config.toml
num_hidden_layers = 9
hidden_size = 256
n_experts = 160
experts_per_token = 8
d_expert = 32
d_shared_expert = 64
hidden_act = "drelu"
moe_layers = [2, 3, 4, 5, 6, 7, 8]
router_score = "softmax"
normalize_top_k = true
routed_scale = 2.5
balance_loss = 0.0184
balance_bias = false
init_std_router = 0.0365
lr_router = 0.00108
vocab_size = 2048
norm = "rmsnorm"
norm_eps = 1e-05
tie_word_embeddings = true
optimizer = "adam_variant"
learning_rate = 0.000923
beta1 = 0.9
batch_tokens = [16384, 32768, 49152]
max_seq_len = 512
train_tokens = 327400000
max_steps = 10135
dataset = "wikipedia_en"
Below are experts of layer 6 (counted from 0) of a mixture-of-experts language model. Rows are named router (the router's row for the expert), down (a neuron's output weights, with its number) and show model dimensions 0-255. Each number is 500 + 40 x the weight over its row's rms, rounded and kept within 0 to 999. Numbers have three digits each.
Before each expert's rows: "raises" lists some tokens whose logits its average output raises strongly, later layers aside. This comes from a sample of Wikipedia text that the model never trained on.

# expert 149
raises: "y", "ent", "."
router:487455513482486488477455491531447525523491576497512474536492547485490512521486521485496471538401517457457529413509477531586493537470487531513569475493526572575510563441527467466467516494412475493473424469485552541444509480548515538442435452454443526495370438525441487493534530558428510510516516488499469518522473528502514471495556459523481528493514529530481507489467540530513522478491520528468435504489491536524459472496530459524501445514496437504563585439538544503502524510489436472476442464574464433527418577496537540477456562454471467549443520515496528568529528517447456563536565480524510510484524508538490465565441467593568439523445489501516536519498541446526603434544492523553511446492505463576547529504533490547515452456567528503547534478530517513577521556495446
down0:478483553455499516491403491470493516474444531489498468473486555534443522538509474523488597519424612414516436469520559553469576443512504505505474592527468475536496461512452540532471521422463504489562477487475568451509516469517480493485546454586537460489483451517530519532434509537449528541469507500500442503560466497533503566543508497435533501451478496462515515456497506466497487455486455464458479492531535530525534479473562433432543550525560541483489533479475545485583550486542481464436517573517494518588543475477527517473494552459518502492457475429527548458485462430505526452530534497523571362496451484476463473518614477520506464517490545492485484530493495489466548485506501505464549476478452522411473551493479415469488559504498566449455474461464455567466504489530460
down1:545468485511568493501471529519497506460528457496512534530538486536527413574543433482442499440507514507488503481485484526472433442521543480496493607627481493536477531479571519482488553502508530518458492508523470468484504536491503520493514570505472482516474505435537507469487488555489465534433514447550533488596580506542438520473422505506485486437530506518430452518491494544488438466544514508542581452514501531498489531467471509526535432460547480431519474550443499465515479551506447484569488518555460448510523539473453454503482454516438477509544596462531466468527513503514542492453468492459494555508472553477516535500508532584524505514560451539451574514533466570383498536482556492497519502518544402475471402487625438488454548436544467545492505509467486481576527521518510
down2:470449587565499464452564491489512481446371479510481439523560560489538520438464513513448557481521487462495512530550543482506498473643503477477416553515484479502458522493562464511564519583441515471506488493446520488541485523525569480502502422464501509445449546493445460503460474469498488521488526466590518630566489536468452524524387519427438483502528468447523456498524462489528543498497537479481494549458449530504528632527507534528507444528486571426506481502507493496518471518519525526453460494525546527451525494482501513524454507482507504475507469554455460486480555549482485498523512550489504553473497620496560587481435454511528558454503479511512549526485525461517471531473532504508506487493487463534533517475525513484509481448559459455461486473537601463518508535461519
down3:440416459416455534492384525585522479516508468450538462491494531549496480486485475525453414495495546512523465477545442536469542480474581558456501527557566495471529518447548494465447499525488516457575521550529437548486575476565484480588523507457511465491462486472503440472490566471483478527510492415540565476532467463490492488544453541547523568529534572431489498489411575482450503401482529536535497499489505501531462498524456529487477576455455543505492493501460537480409545563454430484510511469525569468502493492472449437483455546497463529480511524459514500477534484496542473474459474527519501557478527507513447609518465502470567543466478464504557539508524508515502487495478526456518473478583538567492519460501489512539537545485500544517503472511591545464568570503567540
down4:479467486564522500507448497485444546497583478443527482455561437502420446506475580519473521445461500518472499553573472468447447519457445491516509566582509497474498504544472410501495477536533484576511482474529531471496528612419496518513505485494526499516440453555552472437458497508491560485444568491437479451466481520569490521502487528534468496531533533448505485544512577463490477464507473461436521485533552450556476398458548457496539456528510480499429477603444465481526443470556510441484510470518510509526460537530469506560485522459561513536492544474464481477551499469516510514497506470532490445443533512587533483452522512514494507539449512438510549519489517487538536544532450494539540560518541419534481494450523451494538428456544457555585547467510537466504595462576480
down5:531477490563538478495427502532440513528502515513500464507523430497461500458417480488486465496528538517468515547511517465481488453487451499480510505490469514476497505455437500480501479570497476456484498421527539500538509578505521532505526505487508499515484402489460451444481434479458472544415527447551413462581492366555497543493485483520500508554504486550507474526483549495478468476567514561390496512546526502575565559495442433508497444555540488424491502475528500492533511550483488520502490455520542497519501536534491400491481491561512437499477550482499467576475550608557414496427509495507459502410475569582417530419466516463498480500450536507477474549496456507451511451471477454487519562502490525519546495473542496502489517482567523421589590481526520537501493452516487
down6:490517486501528469566499482515485502542529467540510460516466514497494454496564418515488464522483531500541500508475483529519494488443548533512523541548491506522482537492437461404453422546496543513602539454528491489490510551380506470402520445548482466464455550465587597573521514474483500500498507519437471487548504486529505499475485472487538487538464496470498457535517472432495462491544494515446443533473452418453478496532517536485413469516494519527516538501503458476486489451500516494563533507426473406550467496481401438540603456499518503448572536574476474509484474450422472459528531459582517476529502506492492536501437514463485471489472482492516474486487442447471574428617478491491517482533531469506466582517502535494459499541518449515473559425548546449535493532540597

# expert 105
raises: "-", "\n", "y"
router:497482536450508445537495467494422538530515465425502477502563465469516488452508510438518527575537546427423524466534469573565514472504492536617578452554491546513541516445574453463472538507410517445471458468397520530472485584502481550447453499531496480505480492493455529454499447490457514462522509489517531505514582518477464510450495432528449559530497574474524454545484495478545505504461514497499553529495443596490535496480470539538522507475451450482518566549521553482528515511512426508426493512544516488522454500559462475430449494517446563534474464471509487496409550491478503478570540497523553471562542538477500581492438516563538561492498501455520486550556474438533422471499474521444478488536507509532514489501563476494539506486512566519488458445580490469482504535586535
down0:469473562530489471504397527467482552471496534531456549455504578533448475527499450463541562501488541470501541485522504433455488430525489512476494475501449499535575436499510489547438486462498468421541520485526544428486501526528452519528538497613474484528560461500504452481520478522461484516476497501456485525594459526483489525489494459480579496559524449456463514490497479433509536493507489505543470571468480452578467488466550496435534482524523557427522554499527542478535490523499461480458485489553473460493494397471522547491570482475534485422445544544554473479502429528465543500527451457471501539499421431531450434473618537500515457522578459551441481546518479526501550522608495523507575572500527478509465496495451412501484459481503505518440440551445458523466551480492513
down1:517555484550478491539491519500457533469524459487550526539455475552452474495577477485573509437545457521529542501458556504463477473541532541413513579595512470468516546448520486497443546406520490545511564470487442525460519512453475477458493553525483468501484540486548509538521520484478478543435530461564529500575533523472496487498439508496504518404549491497488488561490554545517449521534520512553524504518436558531490556448526458539461445513592538456538527554519495504466475605498504465504562509512493530503522529500476518460493499475458448499479544482508452477556505470474522495455540493459560542474386590514537454471519544521576518564584434481431506488533462536470563501521518506523497586619473442534457488541575464483453478488529532577454452466477524537520489528492526
down2:438512563558543478497522490471499488457427501537559442535519561452564572472513455546422509500460529521470463497535543514513537539571513458487491527505475524534462483487554459476483467558429545441481522616443504488544485473483490509480563450490445494503488525536514416461516476446514472503417549520545518544572523565500490497475438472460501518533515504496575504551504489577469601508509542531490536513442445472476578549531498507514551483547501498453531570555468519486507478496551519515457447474520584531431515476490533489465528489460451504440530518546463469471491465540476534574508515526500464517543520543482592608476462472462467599482512466476534487566448517522440496480480538546490540464519467448433558506403483492472495472499567488447449457421532545491478519522488537
down3:510442451431526560514475457512531528585527496525486386519504543544528492541445569472461492503523571517510479517471472471522612508538613477466471575502562467465521543511509473462468464522547499431510545591506540545438548455597504504521551510535440452495458402501471521474549551446529469542478490486517483582520429506535489469508467489531429575517502459535470545522493605429431517426456500531510488506562485531473471439514504444442469550451520526512518467491413451469531530528451449465491495492507477480492528510512438525488546529497500528491503522569519497467500532501572480507486436530546529535453575536541482504503524521472498453427522430536515539550512531545471470458504475463505445517470490513508510485502473471513501483522465550521553530476458565450587541517516531
down4:487528497424512492575458513536466532460531451586497525511493504495528458457536567513514525470486457573512469534428420511501547468445589457478563605548478455415466509454457431466521469516522473542488478444512514505472518560538516504553546552473513478492484458489468448463511449458406516521536488480564509516539445534525539493519503484518418554574450472469452513506483576510479499477437487463448546456542515418505477507475482490557439502454608499539455489493398562542526519445443493454557508480505544487467488516495415480532506483498529483519487564486527518476480460564448522540488507493506469476539521539499525449469429495485547432545479501495519494533506487466549542566623475483452553529485519495523541522447486479430527501551495435495581525490519537452487510547516547
down5:498509512541483514544413535530490541513516495491502480517516484524462514471491472512523454544493532504491527512491568574473494483459467547507511504517465549455501513496529492518525470482470385463566513424439457557527518517513491523524449511473426527486521448483472457475486457531461485481482525484528473534713475488542498521495473491503523428552418487475468504501483517558438487534588553589453473468548467513539519539479435456504527482536460506465488541497496440493536514628496537492530523444486492437467510532472429422491487463527513457461486584520535439519485548551454451465503514519526500486438398503516487510474454479519546542528440469480437483513455473509442515510449449431478568508567549574498514537507542459516510584548517454470505547482524584509537483533513504
down6:414535474498503540580497459523467419518554523517470492536503539491502458453509485617468474485481550497489495494528537477519470456534527526525492535516537495513468448543529453497494494514456560579539543525483594482448511544476565473501532529443507469524470513456493535482532638416518499460453449485431532449508431475490550447485526510536526468526479506536461482518489511512520491485479471478450559539478495449392499492479484536447413501488543538509506511558426529419498500476456548487496465490498441487589498513535417436526517582493414520412518569557535562502500491463460492443460515450570537493464531494487506471404451456494514487433474438458516506510502540450485526484568547428498522550513513477553497549487540526465493460459527491543482524484533580472501536525556541

# expert 88
raises: "ic", "y", "ed", "-"
router:445579503516479502518473478466506544530470465491486467465387483508517524553483463472429529554489587479478505532570485437493481456447514535439528474493507541583502476462500568459502520488502549549537465479504514450541501498553570507496469507456458450521581467485489435596554486528520476564521527454525453532532467475500486498517531474535517543531518487539456507559448469509513519488504508488461464550473553506527500485468485482529488471598460560495540540468515540417535439542488491537478511524517512496392492543524576509497488458531541482533539451559520447545526570517473470458540510479534545545455566490522478487492499521564444478517517389518551476505517523440424487424578469516470547429552572464453522557446512422454438521467454519540520564443516492485550566465496566
down0:474442481554461455535375514399537539548490587477491507532498507565414526539508479444562570454482510456567490505579478506486463459514502531489449560517453533495552498528531527541445456539524574523503482515435549477545579515509455516544522432517504438517570480520507524471460515523497519554480579499474484525655496495481556497439497460494482472482488525508474494499498508364504496459449515492524487464516498456566487429520546526488521487489487470513447460456510475442503457461529515510473500521543534494493470513492459525471542457471500511447464563520520472487478503415498588505542533478511551490485394506547457435482526505532502480484497491485483462513456478485528577499501543452462531501477501483489513503425505407455514532511533611470472478524488549558553551547548479
down1:510501577523504481525485555545478474546481431485480509585515499558512474571535465459485486457509554502487474498447487455498469429487455475459479614563488535507537554438475533498477542482599471525470546471487508480442449564459479523502512526489498513469535562506560519411509498526524476517494532420513562552677528530488582471486461497438493508468511502497440441522528470512514459476520489529568465529487563520511559454478480489573513481449560514454515488539498484572461495593560533507492513492504501492482484504433487502404496487467481542514477527512440481476473523585498543522463481551457574572467542498475515510458472442511484515548539463487451509506494490472441493488500543521454536561522542532475406456487562423494486497482449536603458500476500514477538561488544530
down2:499476529570542537449560494510468465458460475587455438545485539472489525411539488533470533515484542521518525485533569510482507457616502521521504482525484454529458551499615437487539437532479476527506530569426512488519466456473537425457486436486491506531475486488503485522519464491483477490456559527621507578522463556495529520540468494485441543517522530503535475564544500504536511456557527530495533527461479490478607573525473491578522433521563511467497531428477485466548489511581528473452501569482526553489535492528520514523535463423493503475470507549436455481486520571480548569511532559522502488490555548499560581469492394479526514459516475489523498550510538498457492516446507622497508466481514518486516516472523503445468464446551522417430452467519527475530545522527492
down3:502419432487537537533381504575530501511491482501495430501540521492476440444441506476509472520466488502522410474467475512541539469420593468427544537476479479492550447540496510496463542460519517457502528533532523553558549468513525529527501460572470466466433489473566518428487515506474499476544536434509555461549513519513466584416501475527463544483449560495422520529443507437451588404532518496485530450526459463521506511535454432488509504502455483555511519544489495508535455559498506456460537451482488480488518541506437485506450524514447548519439510539488435509505528476464488544475463533570528555462514537541458531530461544458600548513470452472523550607492489527514443490463482420516438505513517532523553424503549485498503436541470476503463495462545578534532537484500474
down4:508534476528472465579364475566513543477487501486483559541487601502510419414494508461529464502432446526511515547473438475457480536448526440470523580516470490541515482503444418552501447476532458523519509509467520490532506464456508564545444529440469503528494485571474476511490466467524560495458527524562480454630567517558472494512515453474470498550475479496448546501454557468505458519527496442463508520470537451549473558394479496516488512455525521443460411475516543502518480498550451435500526505553491493495472551500445492459521492468475504474415553493533515489495536591504527514500497478437513490506507504403541472527504521570559541568398580482536499476466445441516517549493467446480505502480444499456505533489450455517518534527531469497480475519575511480497551490553487
down5:500526476527512496522414491503457460466584471574472455538473452532474521433470482458515513502510478542504496512474511488501464484466432557493566453458452538524506520520493429507548484453463481463517491444469492526501460529492483497492522479523442506540453445480457425562525454455434482530491511441457504501613547459518524499522488446546493482613447512517504550520479532537449448477570531540485463520523532504537556551506453446516446540599494480470463520499503507485487501604475541535515491477525477378517501511501436450487449497467548490494469552476524447560473516611443475484471540544516469516424491593518462532517461510504519454535458489484474459561557478463468509556511444456478594566514494555496520513479526423434529529507543479490472521509588567477506448592516476
down6:484527448532546541554555508494485468521554513536559492495456554425532548493512467492521460501460474546462515426548593500531469485536527589547536472490481453484491486529489531504438475490431500526537472532538506509472430499413587463483477582597488491485488527468535543510542534464468524506534459537464492502514461437426525478482475510532499422484568479474534501597513518500503466454447514543502594512459442550482531494493523531452442464493552478454580521476469464482446465471440497568528544459452451436565492509530503425515563548488541474492563518523533519494468515468426454442497504578532509494559515549514531481507457540505519528520529534497476471507460383530486531512525510521482488526542494462558514537511571523496508528519586511523470520471438603503482552492579585